From a checkpoint of a small mixture-of-experts model trained on Wikipedia: 192 experts in each of 12 layers, 128 tanh GELU neurons an expert.
Below are experts of layer 5 (counted from 0) of a mixture-of-experts language model. Rows are named router (the router's row for the expert), up (a neuron's input weights, with its number) and show model dimensions 0-191. Each number is 128 + 24 x the weight over its row's rms, rounded and kept within 0 to 255. Numbers have three digits each.
After each expert's rows: a language model's description of what the expert responds to. This comes from a sample of Wikipedia text that the model never trained on.

# expert 47
router:163157142134104137152115138162130137155129157140086111110109110158105128105110158145115139167107121145137099140136110156085097125111105126160124112101100179100153113154103083164150114108125157159104151114152147133132110146107141085135118149146130103119146089131145118153153098151095114125169162092111120159151112135165154158133113104137099131141133135098106095152119168138132110105154093089099157107160108103110100108147105162117087124103084161103173102089090097122148146086098104102089105123105140158141120098119143155103153094094130124102110129129171133162159129151143119133
up0:111103145124101137138126115140101105102151121129128122126102098104115083139164092139070115161128129151104131125134111147131138147158130108130131089102107133151144113200135111089135123090122131179110149130132146117134124126106134142128137145121146133127082149192120120091181162113105117157126166125130131117139111127151160133130135078163105108142123153140092129120132151128138125055152107145099139101132135157106159150116075159153124164096126136125104146143155065101143095157103053126138105133135125133116125158136148135137116121154073171112131147117106133104113129153122181158
up1:111117118172118150155156161108134147137171163109183100147166084124127098114166174137088084145113080192121121172104123156112130124119103146096130107112129136086122133135140155131131120162144124124089106132130134144109163151108136135140106075068144130144129123156111135122132155094093136168172119111156118143176079130157149151149099128151111091143085120098152128123187123147153140145129114119080128138138168118104104167109110151148129141134124130134127143147076134108143091101137115152136099107122126127137123114123134125125148115155144144108121079165128096107118140151123105140
up2:118166082119108118143157142136060147077092166145157095078084133125090124158130157171116120161101105126106113149109138170152090094184124159136110123096086147112169148157122131142141106154135117118111107156105150143136116102096121121124141142141108078086103148115136104134129086187128104108139157122139128147135142120104144105126107136135122161163137163110104136103075123091161121146093165077119135107128117145126179114160118137114092150113108146108137156113136121114141107143122119118179117145146117146133120124134158126113138138131127133106151123143116138111132150166132114071
up3:164123101135116127159129110137166142147120120118144152115131145125095120108170131121141153141128128143155120117127128114093127096077103091092137161140144135112096120125106125129181142117161138137139124133128172141139115127120112109103137175157184126147173124090072124116152137176118106146163125151145158179163084137135135126114185135106170149080140129079145114122103136103142134116144109157142126121140119127118131152130187142138147112088046126102154115142121186156103154136150146114114137116133102121169142107105111111132131128132119141121137127123188099140163073118125099120
What it handles: Closing punctuation marks

# expert 46
router:160151149159094134169117150171129148159131154145102110120081098156110121106118165160121154151122100156119106139130116159098102136101097131147122105105118189115149129149116087158152122106114149156109153103164154123144114165113145088144106153132130098122152105136140118147155115145095128119159155096113129162147112142153163156130115095148095134147120129092079097145130159124148116110148100091103154104152130098123097134136102152132095127098093163101164099108095083116151138082110121094099110121100141161160140085114149161108161099106138106108104130129170124145164120131151112141
up0:119106140120105176131110134149079131101111135146125094111104116118130115120130119096089090147146147139139109142152120151143120124114139116097159133056105140135133093143142103132150113076135116115134100137103156166167103114094162140137152080103124089159114145149143151108145147117092118146135146119139148119135153079136167128093146068156090119115141117138067129105116165114137116077151127140094137148137152192120134152107135122146138130086083140123119166126144106105133095143098077114092128142118130105120111170144142122110156117145085160150111141109096140103151126154146177140
up1:149148117147088139158105139082145123108146139123145151126189077145115089114167178114075107168095087170142154152126125182102112115130108133133165139108109125118139109144150156137132079157129150124061107109124136129127138189088138134119123105095121107137081105160158125148141146139110096141153128114148132150170112152154156148129127127142128105136157120090120125119146130147157142137147082091101111111125147105139138146137093165132121143094112119125132135096083147110141158128119118143127104077088130139120114138120174138117164111117122142122120128161173117148178130153123128157
up2:098140125133084139147159148132101109087132132115146101127088156121088137092127152170110149170127115118104122171071158164197080121141089141115138120108109146099150149175138118130156168149141135105105119151121137130139121093136122137135147135167102135109105096098144088141127108151108096152147134078126136169148147142122122138140114124170123138152129131095138110142138158147137140136085150080108135127150148139123153155154145162134114146102095094097131160136123102142119111091114113115151112132118153121109108101103093127107099125089094127106154135171086137121114132150190126075
up3:135122142102098159151149106151135113119155159112150121116108122154075123131107103128113133125113131191140134148112113136155116127128120137092135123134114154148121134167105144128196121099137162152132135150144185110140087122150126114129145161134145136108105131138065149087159149147098126125162132138131157173179114110153163122079164121144131157126099118122160120105148139154163097084137106099090154095149135134110117155122108140134108104076134160099133090101101153107124124148119111132105134126162145115138138110128137085125099114130110123100164172130161137152145095111202122083
What it handles: Paragraph and heading ends

# expert 14
router:151154148145106143158115153159125146165138155136096106126095107159112110096107158163120135158118109154142104142122106161100088116106089135157116098105100178099144131152108108154170121103127142153108146111160152127147104151101149088142103146133135098115148100125154118154159103144092116129169156087105117154156114150155152144138118105139094127155126138095100096144138163120142119103149102096088156103158124099106099139144110156130093121095095160094156095101099090117154138087096119099092101126108142152160132087106142147104162094114125115099122119132167122153166120142158113143
up15:183169096105092150142119152124112088114137151144136146125095158112107146095115113108130123148113162143094149116144136120150077104131099126131148154078089165123198122113139102106179110129154157162107120103135100127117100115118127088130109145186142101127149099120164163094135130140116158129143151100132129130154125166127173145121138113133120157152165136140124089111124198101105123097129088149112126118133115116175145178138123127116086135112097111131115113092161109115129130119098142137070124128122158142113138158157120125109104105094091139113155129106141181128139123134143112135
up16:134136121161119142152116111146128136147120129146067131104141129140166116098165106136093119163135086123136101104126096108092123169099138077136123130141139128111126108173124070154140125100114149153110124107126161146145140180128165127120109149148141094125103114125112144166144149140125123136123156135126121142140103111145199117136170109169104148157131147152092131118095183153111095093157132138135103107115131095169138074153118147117104114131124117097156162090089103138142124133111141129126119083105142159131056107127132154106157104117114138134125136143159088137181105139104128172
up17:132137125137081099160136136113144088097158113127162076107085122131098107128149150148071134169107110128135117144126124151130091155130130176152126100107140136150111194136116142127139104102108144117109110136127148130133122116131143132122150108106159129099090082132111139120146118144109117130122119119127109173125082145134154161142132060142119097157079146145073089156148130133124117107128135116115149126132113169102159149110106113150115130148124134124170131121135105079196141116082105109157110118130123131133118110115152146100135119135125081110100082173083148112150150118196121112
up18:126153103127092136135146113112112112159104142168107113135109143138138062073126160150105129113115098108138087154171114129103122155130124117127137085116089117141117139160105137150133097162106173167103120133124163109124151163144149068122160143087110137099109136125126104164143128140104133126159154108129109109179120151205144074145172114146092143156115101123118122149099135121141129105139145120118123178108114126098108153124110155151106145102121144101157098100087105120134114103106134105098101143143161138147118116160147167111139101119144066151134150107125133118128147100137158105
What it handles: Table row starts

# expert 50
router:147165132145115128164110148151111140156136152139089094120100117153113099095116146157119143154126107156134099137118097152095079127099097129145137113097099183093154115156096099141160123109123154148092150108158150146140111160116163092143113153151132114109158104123143132141162112148083127141155153085098114160149099148140157151125106099148096119158131128093098095138129166129142111105153112102108150115154127096112113122158109157125094137099102169102152084106096092107146133082099111079091086131112144159146143100106134157106151094108109108110109133122154141146167124141151133151
up4:088201119140123098118157113140087173119114130109078111128158115176099142121119127112109112117114093146095165117150095117160112141148126102160116153107120115140112144084115122110113163135141139147135120137125147172175099134172134166133152127141115131146172122150105092125099096135136153087155123153147105104134121122100119140181110120141146152114160101150164110145130077097143158156095121132154122127116148122116167166146154140099134144114095141138153131080125154113143124098141168123146121141114153104159108137104160134108132121174130125153108111132111100119099097170186158164
up5:149141146160103163104155157139117135150141187147109116129164098134119086107111161123120112147101109174083159116112129129130158127083142144167111125101132091136150138143097129135135110146121134203116117147163111115131055117105167086153089131137112104106161124131127140121097129128119121122158148079123124123145138127165117106161118100133140153128111117138129107167108092140151120039135105089100135150138150102077115122124126164118113122109124112133143138138098067168181104105132093165125127150132123131136124127117157161112114119108123137105117142149136103152114147092137120132
up6:117164087145105114169146137097098098105103112135120138082138108129117149117118116179136123116099088118142090098108108142136092136154093123145125126145103151122154154137107108122143147167114106135117136171138133099127188134100201111118173136147139164116112152099100114159142077123131125110137131089136105124125162192149113144165123124118157121121112144140088112139105097125137130135125139118150158117118091118129147109142100124121084087172093109107192153150126091161148124099120154134133107136145145102126120137116132125118084112111168126119137082159109090143139149122172108165
up7:144137094127101109129113136159120101179103129129147125123130118154054139114142130136154180107125071117179112087114123149117105153168108137119163154126157142115169157145111171123167129121101102131118128129161147108142130114171131166119137108141147129121111130131090104132142141128098124135138147117169073128159113133145136128148114135159112098108152123151122130166071142165131152130103141104141125120134145107116123081160090154153127149130095144111146121155120149147095143118156124082178117092106129076153161091099157112122098128089153118144103093158123066128111126125109136144
What it handles: Descriptive adjectives and suffixes

# expert 40
router:165157152156100149163115147150136144157140157143109097124102114136129122094098146159120144149109087155121096134132097149102090144098105127136120111092103178112150130162102100158151112100132151167099156118168147118129108150132143085142123154145134109119120086128138121134152096153105123139165155069104123145163120143167164138116093100142098136146118146096117103146131153118151112093140099103102164105152130103105105119140094169140070125110109153096156076104099079117166141080104106118106107122118150156142144090115140141098141097117131106113108127137153138146156104137169123134
up11:107150146132102146154093147102180110114101133110137118149098083115079128113132124171112117151070126155093131146091170117097139134125123139129173075081120126169133130184127146139091113167124166152093131110155120127168138156126126138128131118158163075175096128090132111122144144122119110103150153113093128130141132152124108093104152142120079127127099144164123120139106146114162112170141127124109137112127133115104118100086158161181110150118077099129140129115117120178167144152100143121126126106088139128123148130126110145111114140118079094102109123168121125141142131161107122122
up12:149163154132179098152122131130090144139128138139133145116150148154148092136149130147124134154137129087140164142115142177127131151124127135123121120142143136103131110164108118085119103058105103128117158146158150105103107134142159159146154165144091118177087090165138109127121139079116125125150122141111153150167147120145102168136076128164126139153133103154144148150155140146132101124100150108132112104121119079181101146128113139122094092146124146120117101127122186135151165129158104155132132125160157141110115107141115120136154128111131140127157066139161119138095159187070130096
up13:077167093147113110052130174133105165101161130103107135165110122145143081154131166166114092126114107123120080139103103138108132095178103110072129112129077110079170069151141168142102133104122134128114118117112126100119136124102153149119116110145124076135116122110147158096153103154134107157175165111139147129133148134135099116125113161133120098134134118123155122131169125105139135124134115130101149122139166105090155129149080134149103138141135159096107146081096121111184130165095112128117120098130136136122135119114097114120110113142113121115160096115128118125106107122152131109
up14:179119130101101157163116105123116127133093164141124148137140109081098157106132133140095144100123137111150095127129124138116114168168148110117143099098124185101120191121103138176172127144149150124147118146124116103166127124143154091121155181111162141073136155130130084124147145125102140176143113104119111164123121168162134104084159125131138171123128097103133126170115131106116120151107097117115148147135130131116053128175127108155122144107104119128139106145117093135131095152131090115130138142124115118121151131142118108120108115125190086150119115148124155171149135109165163153
What it handles: Football career table headers

# expert 20
router:140157148141107143171105160154115136160141162140097102124093112144107103093107154152113134161110106155136107141117102161104092117099097137148132115106095184085141117160101111159150121104115147157101153108156163134131106151099166090142114152129128102112141108130148116149161112144092112122162164100109124154158097156146161143126111104131099139151115128101098092149121168128141114105158096102103153105158119103108107129139105152121097131093094168097162098104092096105160142095099107089092108120115146159152134093114144145102165092120116108109111128126169134155152129159150123139
up0:097121131121141149108135114141096112135137104169086127106118074123108126150169089142103128158154109128101139137124101140108131135163123095111152090099093134173142107191129118091142103076118132133143116122114139121171109137106157110126155128110158104165112164164140136121176153099089116148116156120121135115147170082137159112102157082139111094126144133147079144105119151144105082075130095101112115132131128156138130108131128129150116154108133169127124147138099085122149086164083052100128115136110126151131132152138142125141150127133121153125148137123077120116114144128104169138
up1:131086146137113200163107131107139136125120138119165149140177096116127075102146161089101085153070100143149109153140116170091138092121120117120135118100126111105129129136109152179121112143125164113129098114118131135125152179095186127135102069110133106145113138143135145108129158117119142162150096143173146142156105143144142118156118118146117094138113137089130129125164141139152163126151103141086132135131170124098103186109123140167129140110133121132099135107103153093153133114114118128112121123105141127159140142114164143130190129137119153148130106153143130110137142188130117180
up2:110141093139077117149152175126121127094081118118127067102136136119057120122128126154110136149116094180095122159095140141150076126134119143114119123085109156113155129153119097132144141144125146121065115162124168126139140115105150134114128124122133125134126118078110101155112107172134125157164184086130093144141107115154117148162123124157108158164118124107087126134082134112161143113140149101135096100124098148125156116146114159136100158126114127101160146102109092120150090110118107112187115143121170116138136109123119123113117125128118132144131103193125092100118137137149126085
up3:127103103125104132159145135131140127144133153112153156123115134119064127138128108117115128118142150167125128118099098110101141138105143135104139170143138147132133129183110156132177120099126155142162141115134136094133085128105145113103134173162170112125161125101067186111175115165121120145176135127147153167159103123130129142071172136116137154118119132127164116117136128112147093099164099140134145128131073146113142134105162136131123119112084135127168128094122156163121147141120119110124135149112125104173122144140116102136095136122147149123128137106198138193149095111123097065
What it handles: Decimal points and units

# expert 49
router:170159144138109133175110135157114143144137143150102103112083111152117124102123157143116139161115105154142106146116110157098087117097099141154112111102103189090143100149103085146152098111125150160101146098156166120153123141117149101144109154131151087117144111116148123147158107152100118129158161099106104156144109155155170155127125105134103119157126150107091101141114166138148113102157110089087147097153113101113108121140108142109109144100090168103153105095097083112151127089105108095101097135104143150148128086115149131096161091099122104107112134137162127145156115151152132147
up4:058149111110134095111147125145112158112149096122133113160119118174130157102148149149119087115096131138113155143123122106159134147129144108184138094111145114165146139106137097106120157127145121158118144098114116178143116148117129129123157141200133157103173126141129166146118143117166124130147112098112085103127132126119132135132091119115063130101118075135138115132136112110099160092136133149122120152106141117088131179114169110155110094104149171145123146139101104111122088147117159150093154144126155145130100140117112109118141119151146154146084137109090128183102155091171155141
up5:176142142142123112131137132129090129163134199162113068117156084174102117111144171138125127117113103168094135106120147151126126119140144117141152172127146109168142168148100140133156079145114111198121125135176109153158092131143138100138113152129130128092142143156143116127125130138116132139147098115101145149137149145138113129147143075157122123143120112145110116161104134154168121065130142116095102156122157097117077095127130157154128108090120104110111130152106098186163106107127121131145141142106097126155095164111170147103121109100120133098112130116141093134120105142131157146
up6:162139139109109104157149107116069138111107121138147154063129125170131137123096129175137130112092105125105122146097128138121106063149140119151130109100166125129108158105122135104129132136155096155093120159102156126182123122101128104127123130105168115122109163100115097168134053142151134154142113100100125127111167135134138150130121133151157130105099150122096130146115113147082152141101148130133143125130115143111158094120109122128100101138105107111158122166097078098128124048157135145146137128135113111127151113084128134123146121119171110101139052147134109152149143137137098139
up7:139142082117082114165086149145103099142100112108084138102159117141117157124141154116155175129108088136171156084152129159140113129141120088149139114133171153127146152124098098136149117124141140140098127133132159105145117137138129140103141129165152117139137113111082117144160136131142131096126190143146102145156125146139135146159100136151114113102126120111159130168132119138076143132140166107112097066127159072115152092183117119125135166127119143086153122156103119142100140112149131109138129119103114109158147106090169099132107128085168097106122107145132053130146117099124130130
What it handles: Locations and being verbs

# expert 31
router:145157134147102143164127157163117142160135152141098106113103115147119105096109148154116140152123114151140101130128109173094086118104100137152111107102106176099144117158111111146158113115139154168085136105174157142135114152119148084146116150135131099113132104128154108152156111151096121129162164099112120149151103149157155138114120104155089130164132128103094097152115166123154111097153093108102168112152116111123116122153089156109096119102092165094158099102094097113164137095095104097087110116100158163155124081121150134088152088128112101112126122138160126158148130142155128144
up4:148167127109091176103161140148107154105165078108130109106146120179107195159147129165129126112120125168120099124150123103175122094143113083144093111106118103134132137120109089089091164113116110144106114141170153095181130162150152139136113149144121088136150161131124131130143097108151105108145133113117113111124160176136161090112127137131124121143152153145129096130116132136157107114089177128110128103114117150093145169094128137095095174094153162120132118087106116095158136153125156122144139180099143116125128117118146109129157112129115122133135105117110098151111170147149104106
up5:136162157136105109119101106164111151172165178141125116127160111154108139105123167143152135110141126197132127069148148145117155119088114100121129145128125120153163150123109122114133092127137100200161107141160133138137099135154138074147106126166119108120139132144127095131103116103120109125149147115130140138142144168164097119143120119115133151120137100134090123172095106150124132080159120073102117125136102124108105103129119164112141148111099151128139133124132082216150131133120113147147087128132143137142119131118165179114123119082080156094103136100132105136098118107132118120
up6:111115133133131112116137093133060156100120124130134103084127114123163167130113111195174135129117114126112077108055136136137107055124120141131114121099153157119183145127129132137134150123136096094137133157127158127157137127091133099112129121104139143133139148104114115119126093145127147156150126103121117140105181159106116146169131136133155127113132147114115123132176132104087123110078106153141157088114137129147130087124112106106096123144093113126149111145118086125141178085111157121125141138108157078123099120100125110124143127127143140124123069158119095180172112110156141121
up7:129166073127110128139121129166112144157100131117066122103165120166139133145099117153128175128115119145129124065092136151150102093149144140128105137135157145126138158150082116125144130127132128119098118147139137108141090106131099169113158133167176081137131074128130116149152163178103138111136138143102093154157111115125115134157156137160131149068155128082132121156083117162092133121113138113134136087137136085108145066198092123101117169139139158105143128122128146137109160132154113096152116140108135149130123093089154116107119127119132122128144121144145105136138104120103127116
What it handles: Auxiliaries and modal verbs

# expert 10
router:162154135146109133176115160162096125165151165140102086110100107143108121105110160148123131162109110144127106143134099168110085122104093144142104097107098185095156132151115087157174124116116149162095157120155154117136119144128144093134113149127126103106145090134141127142155091144089130135167160082112118149148087137143160155119113099134092128158134126089099106134130152125149109090155099107101161116155117093128116138143104156132101141116113149103153100095101085109152129082110121099102110134118150157154128085101152139103155098120129113099099112133165119153157113134156111147
up3:146121123130112112181137130116127111140161147102160120123099129143099129150148131099151118119111165150164133143110090170104121137129120117106127096162181126112131123143090157105170126119129131132108129132130165133139087120097110087118086152130162123115126115128071144120160130140111130134159172159142157138157088117134159136098132138097149134105122159105197110116134121098113065099155115142118202098135120146119169152118121136147101112133100129109129112127099167135118130158128143096139157113129130122176136105120113096136091129133133131071185128126172100167166085124133102138
up4:098171174149139141103131110145114170070135121100125141130188092175122166112109109110153141110128108169167131138166122128140145125185104091131099119126118081137137142107080121124126145163112124147094128134141159167163121136132159125134127119123140136109157134176138135137143109123147128116166141160136117117146112121120119111121114123136136109113141087101154119137116116104122140163110116105104092111118097125044139155133162127113128169055143121134134139083112133143119108175152145150158134145121140127139131065100134138113126119165113158127116092126124067135123166129161122137
up5:146141182183127140122144111132106156171147182151100106138167093138128121114128146136157121119131102159123107088128132137126154100091137121129154147113112118144165150138129130132106096138102107215126101140153116096124099132126156068156130120134100138105140124165162108128111105120125139161166108074129159150129138133189113132156141068135160139116161126111124120164103094184127133076152141084120128149137133126090119121147117154141135127096115125133125118146079095194157115111151090183136143146122117122171109126115134142129130128129131150111103138136121120127114128108124142133
up6:125171146139102106153146123111059113139151110118117152113133091165155116132111123146186137125086105182112088100072123135128117065138117127122114159108150121114137178115120121164126139144149094133074136169118137116152148114104120109118150129122149135106131141111132083121145056154099151140183120125123165155143123156134131178117152138141167108125142145109110120148138125110129149152118123132176154091126106116139162132160122118095066132130107105121156117158151119151132138084133145134148138131131139120136113151081102143133117119109158164111122092099151100142173117130116115155
What it handles: Infobox section headings

# expert 26
router:147163149143093151165110148174125141158127151134097111106090108137108121089116169142107140148110104146141114144141101156102085121118101129153128109106106190097136111152102093170159122111110132161093138102149154127138115155114153084143118145121133092118134096137144133134162086146092135123156171100117116144153104158156156160142122106126102118155126127089096107154137159132149124116158121089103168096154106109125114139138084146110106142106093157102165100110096085106152129096103111112094109129121135158142143076113165137100158093125125107105115123138161114163160115138155101142
up0:116115097103101148139103084162081112086143140155113120115087095121130095139160110133086089140130142125090115136160112147092122139133157080123150147071132138148138118190130123126149091087127137137140112132130157150156116126126147114125128124124154078143113128165150152099160148105083101163168168114124136120128143118133154132101134084167118148132108113134082117128145171126127118067187112111112096108132151147149144138151126137135134154110111134108145151152113085152144096148099098136141112147113121139090142130146128131084158105134082173072140135118111115137129151099119155134
up1:100095156140110190171146156111151135146152174115146170159165096109116099084118181129090103160070105123116138180103111132118137112118103127113148114098127110103158126121165133194151096155125162127138123123106123133157120144120147101132136115098141125125124144135159149119132146137124130167148103096171138140143124151157151140147104126125103088141095096114142109133169135105166137126135060134086128140138194125107141174142120117142115097132116108142102122104083149121130131132130128131124126136121106128107110108114170104128179123161123160118131139148129129103149113166133121183
up2:098138115133096119150116131130127156077121171108129102116117136142086091103105170178127146184092106149098156140042152169164104043146121170116143116128109141122148149174143125123129121133163129115098099170111130162144125131103131152128153112145110143096124137079129095118138122128127128115148158098120125156127144114146105139138114120154132118151147150100137138120126139112175123121095173074131135117137170156108148139166121161133113125109134110095105149095129136145118089108114108102170115129127139138129133125124136148127121143109077147074142132179109122118117119141144140102
up3:152114105098108136118144120182151155142135141117167106105116131150107089122173087121143133116100129139150121152126091110087091146123138137118137105162126128142120111170084139070137106148184123157160158144138206117144087125131107111117107150136145141119145135125092149112135093123108120139155137151101151155157115119153164139148146107110167124106089160105178114102134126118146135118146125147111163149133134126088127141126129135119122104113087172069176121142123141121117134150114146122107130117153141111177149124150106115134113123146143124138140137137154158208192103131163114125
What it handles: Row labels and subjects

# expert 18
router:147151150136118146166103146154112141158147156133104111120100115146106105102108137148119121177105114154133109148133102159104089124092094130139108108090095178103148107157116105170146121118121148151106155108176154140133112149127171095148099145125123102116139099123153123147171103135088127131147175102108126149166089147147160135124120094142098115165124126104103099138121161142148127104161087104091150112155115108108094132144107174126095131093107156091162105098093097093157128088101098117084095121103141153142131093115147133106163096125108113115110141131171122151159135148142128141
up0:094124120115107139105112141137073126116158091122117159097088128135133121129164085121137117180161143125121109173153124123141137130138098101102129127092094141166121082162135129119142112097103136117143122127117148139166112126115187106134121117122141103150114159160140152116164134110092153146109185118164136106142142123117130098123165083132137084128173142143070128123135139119131120101124077115098093122137143174124102141128134093161121158092136149125133153122122091104145115144099056136080126151107140144116123142159118129140160126131125146134193145111115150104142159101121184142
up1:135118133134099173133128137113133164135156127127163143128154091138125098114156156103107083198060105144154120167128107161110120076082111117124094128084104134111170091124150150159109119164136137110115130107131133124125123142113178134131095102095140070158097128129145134113147127110122132174138140122147165121156087125136168124136131107151109099126160107111144114105157126159145177140117077117095123144139138118131090155127122142138123128103143132114135138114067163089154108104119096148077097123105117124139108103135133106128161119145132145130113134147183103130159159157115117145
up2:093146106127085142158131128131112153100121145133110117082092145176115107107115166177132164140154095151117092171105140170154068110163106119106124132114108133123149149189121131157154116132128163110093092131097175135157133147116140112108167162158116131104132125114131075130129115169104114129156113104099102157141170117143115146164124125157134148155136147088119122138115161114157136132091154083141126100118124169140155101158125152128091100104105138083141143137130099141126118116075096086157112140096147138141101095146120165111157124099120120114116128158111147141127148152144138119
up3:166116114132106130135135101165135126112140147137180145100141109124091132125170128111154121128114123174159111113078134141128141139110137137113094121135121126120126137137088143129168131133115118127161155121136164129132116114126117139115126158150146106142142126115091149130151094150137129122148118156149082192160096115156146163098153107124149154087104116114179124132118130125105137114143178154110163140137120141091150124119176136097122109169110145121148128151125189144070140158133162119153165130151119115179174128077129096132071137134147150104141121145189119176161137143173089133
What it handles: Sports table cells

# expert 9
router:158153142141091146161119153163123151167135158146103115119097125145109109103099176136118143155104092157135087126133092158096093129086100122158124108101106168101146127157102094151149113112118148168106135124168155123134094139117142091139104147131130103110146100123138112131153093130095132129156169089110129136146119145158167144141100106130116113156136143109104107134118145144149121091150091100108152097155120107122113114154085152132088143090087178095161106098108099107162114083102102105090111112121136147165140089096160153109167094095129112118130114127155128151147121133158117136
up0:112099103152101139120088108127108137102107113130111115123102081119122123119165104104118081149153105140133111130142114125129131127145139091084120123096084151144117098178134113136141148098106134134096117138103149124142125125107150111133140132099158122163088145160099150101169165119099095149134184133161128118130132143172138111078178091164146084112160169150065112117119137148156113084166118138113140114137117145145147126124104137166125185107130134110120174109137105163125096179098085115158124113094125112139104171136136104122104121104126169132132111108101126086120117137141158144
up1:100143116149133179133132138127134122123127155133116128165138081137094053108143183137108116160104092167113125155107120207135114089134111144128117103116113121121145119123132119153137093143141138102116111129126129106149143175112167123137123092109118109152089104136132162133167141113122097158161088111137168148165117130145154117105086113148109070130107117093145099161137140142154129142127130108079144169140179089118105127112119129140119179142136144124099121136104129157157113121142114124114085128122140157118108130119110114102184097120146161086100154145130102138154132122125130187
up2:117133122145071144134107151137113126068112134119117114099099140153101158105109178182150147168154106157131131137096129173177085104146127126114117099099137127129137140154149157160136142149127111126093088163098150160127130131098143135134145130129092116126136119123125089119109120167104131125152137127131152163147143125139099150144112112166131127182131108106113127132107142143193134153096141078132121119144151182136172151172121149117129127080085089099131162090117117148135115139120140110172128133062138139112108115108153151122152139123110124118149119150130112097127109187145148089
up3:149113097099093114174144119171134156146142130102158143134097126101075151143190136121134135137107143156114152112132113116103148136085130121125108126158130135126103104145103131082168133126131112169163154098116180103138107126118096146103133165153176132133131129099082153064129117125144126136166125160112146171147110124121203157077144124089161116110118146111174119113140113105146129117173128149120174140129086148101138156128158162152114098155113159104133126125111140128106124122130129124133131110141114136148138120118127106132081128104132121109152165121171129185144097120098111137
What it handles: Biography main verbs

# expert 23
router:166151154137101139162117137161127136149141147147100104127100110148104118095104157153115138158114102166135103128142105163094093136112091127163112102105103176101164125162090089148155122106131164162105149119163144131128108151120144095143109154145130113122146091136148119152161113145101120132156162086102124161147091150149161142122120098144082121151121137102099099141114163130132115089154095100088153106158110103110106133150103165116089122101105150088158093102097091125160130081095102102093108123114136157152134092109144143098159094115118122105102127126158127153148107137149126137
up0:113149111121088136134113153117086110098106138153091137108076117132097094107152137100119156160128128135132116159142110147124102089149109111134161118109122167148100109183117125134163110103113123157109119111127162111157076134075163099106116129137156093155088126155136145114171125131105106117156170112139142134159149135120167122127158081128147098124141095150074106150118155090160104128146092102086094131112151143139172122115110104150113140095121135114139150123112047139164130138091096096105121123121137162143131124141162142108128103130154111102140127119132105134129145092137164169
up1:141105119147076190155098116105158122082122108118155153118176095125092138110146210136094117130099065185106134123104141136131120146098127117137138147130133115127143093115145149135136097153146155137114134123164146119126169170124123142121135114112112090111099094140137138118146131142116111158169076114164121153172092160123147144112103156128111104157102109105140136139126130176152143174111076113106132135122166139118139138133107170115118143112132131134115117100108132152148119121138103147137088105103118114107158143096190133129145111129103162110133084160154129138146132161125116157
up2:113125144106077142155133113113115145083113126111141104063099137116099119112120164171154169158106113156106142156135133150184093109129103154093122116124109113108137129178138179154126101130116137081106131120088159139136154120101121126129130133116098130109119122108135082136134121161157065121140132140131102167133148147149134127130128131152133132150126177083140120116092169150137116122122132088124149135140141181120168121150115145110118117117144096090142155131107101124128107166123085105214085154106160114123117138148155145125148142135091123103119128191121126152120123144155129114
up3:154125120139108115148125109141151132115153152108170135107120139150104135122122113097145106142129154135177104123096106140097130147117145123090105140142140174104122098137097170118171117100113167108149168137143156103110093124119111106109137141139182117129126140122074161087173150189077125126139131138124140171180104106150142115113173131096151141106115141082172107119161133132141110087117146171136141102133094111111119187129155150134103112105108156123160107126134192141107130146114139115101148124141117131118111109122146115139102130123122148075185147128166154126140119115146104084
What it handles: Institution name words

# expert 39
router:162145114147114119163118158169116151163151165149102087122107103141105117107125153150105142155117115146137106130128108149101080117114101126146120117097104176083133118154103094146182122110130135178101143119179153150138092154115144098129121159147129110110150114125142127144152122148098106119157152096100123150154102146146162164116114101136107136161114151108104098148125161119141109086162113102104157120149131095111108135149100173126098119107099149093158099079116079114157136087092125096103100124111142152148130097107146156099144091101109109098120127114155122160152114164154107154
up1:139115127146104210125095140100135114125149112105128151139187089121125085118143163129109101164079084124143126184116094158109133111126096084092133098126134102098102140114119147147134127141134149093132117108104166119132152177122155154130100099079118095126114122127148136142140141134107106166145119126177125145140095159160143123114101141127117110143106097124139123158179159164178140136130124121085102143130194123093133167144116157102117145125149115132089119113115175089141124141133115108150090130099139166124140114119149135134179110161116140119132121153133109126145136152132104149
up2:127142119130071151129137114100121133080098110073113125127104117140103099112111162179130144171155085163105072154093133151142111112118100135111136094107098149100151136187151155144138126132123152108103118114092134133181115137094138107146140114136120123116127117147136069150111106146139100148152131138186106156149159140132122119135119125154112172139123137072110104128140132130143143124150147077136136106156127169107158131164108168172089135117118136108159155120112145124161131110116104108163111098126158143123100077105126147107140128154136132106135130169130169129115161137172157108
up3:168126093088122118133114138146127146133137169114168139086116122135103094116155120098150128094099163140164135146094099113105117099093127142116107134158138143123111126132126154114202121157168117155117131106126169122153108131116110112124157123186174125120102128114094131087151115138111098126152124098112139166145132099170168165139163124111141165150130119102165107109145132118136129114161116151123146137141109143113153147089143139136130059120097155129167131129137173173118134113120174133119141122115153139175129119114138120120096123094132105091147134123166097177172076125145093112
up4:107154153157113158114108106138140129059152096110151116125174114173109136132140161143179083120085101152161128163140109124162123144139106105142094118109169103118159169096081115118098157139115128114108115138130149152140122124129149158134131089145152136112155136142123097162111100114113140141166138114165097105119131133138128126135097142117105111113156123118150093132153101096153131168063153122098125131123109125078152171113174116107112130080112149135126098129102140116143123096139187126118155142105150108163141119122110105113138117149144138127085119115130064107089158111139141097
What it handles: Dates and ages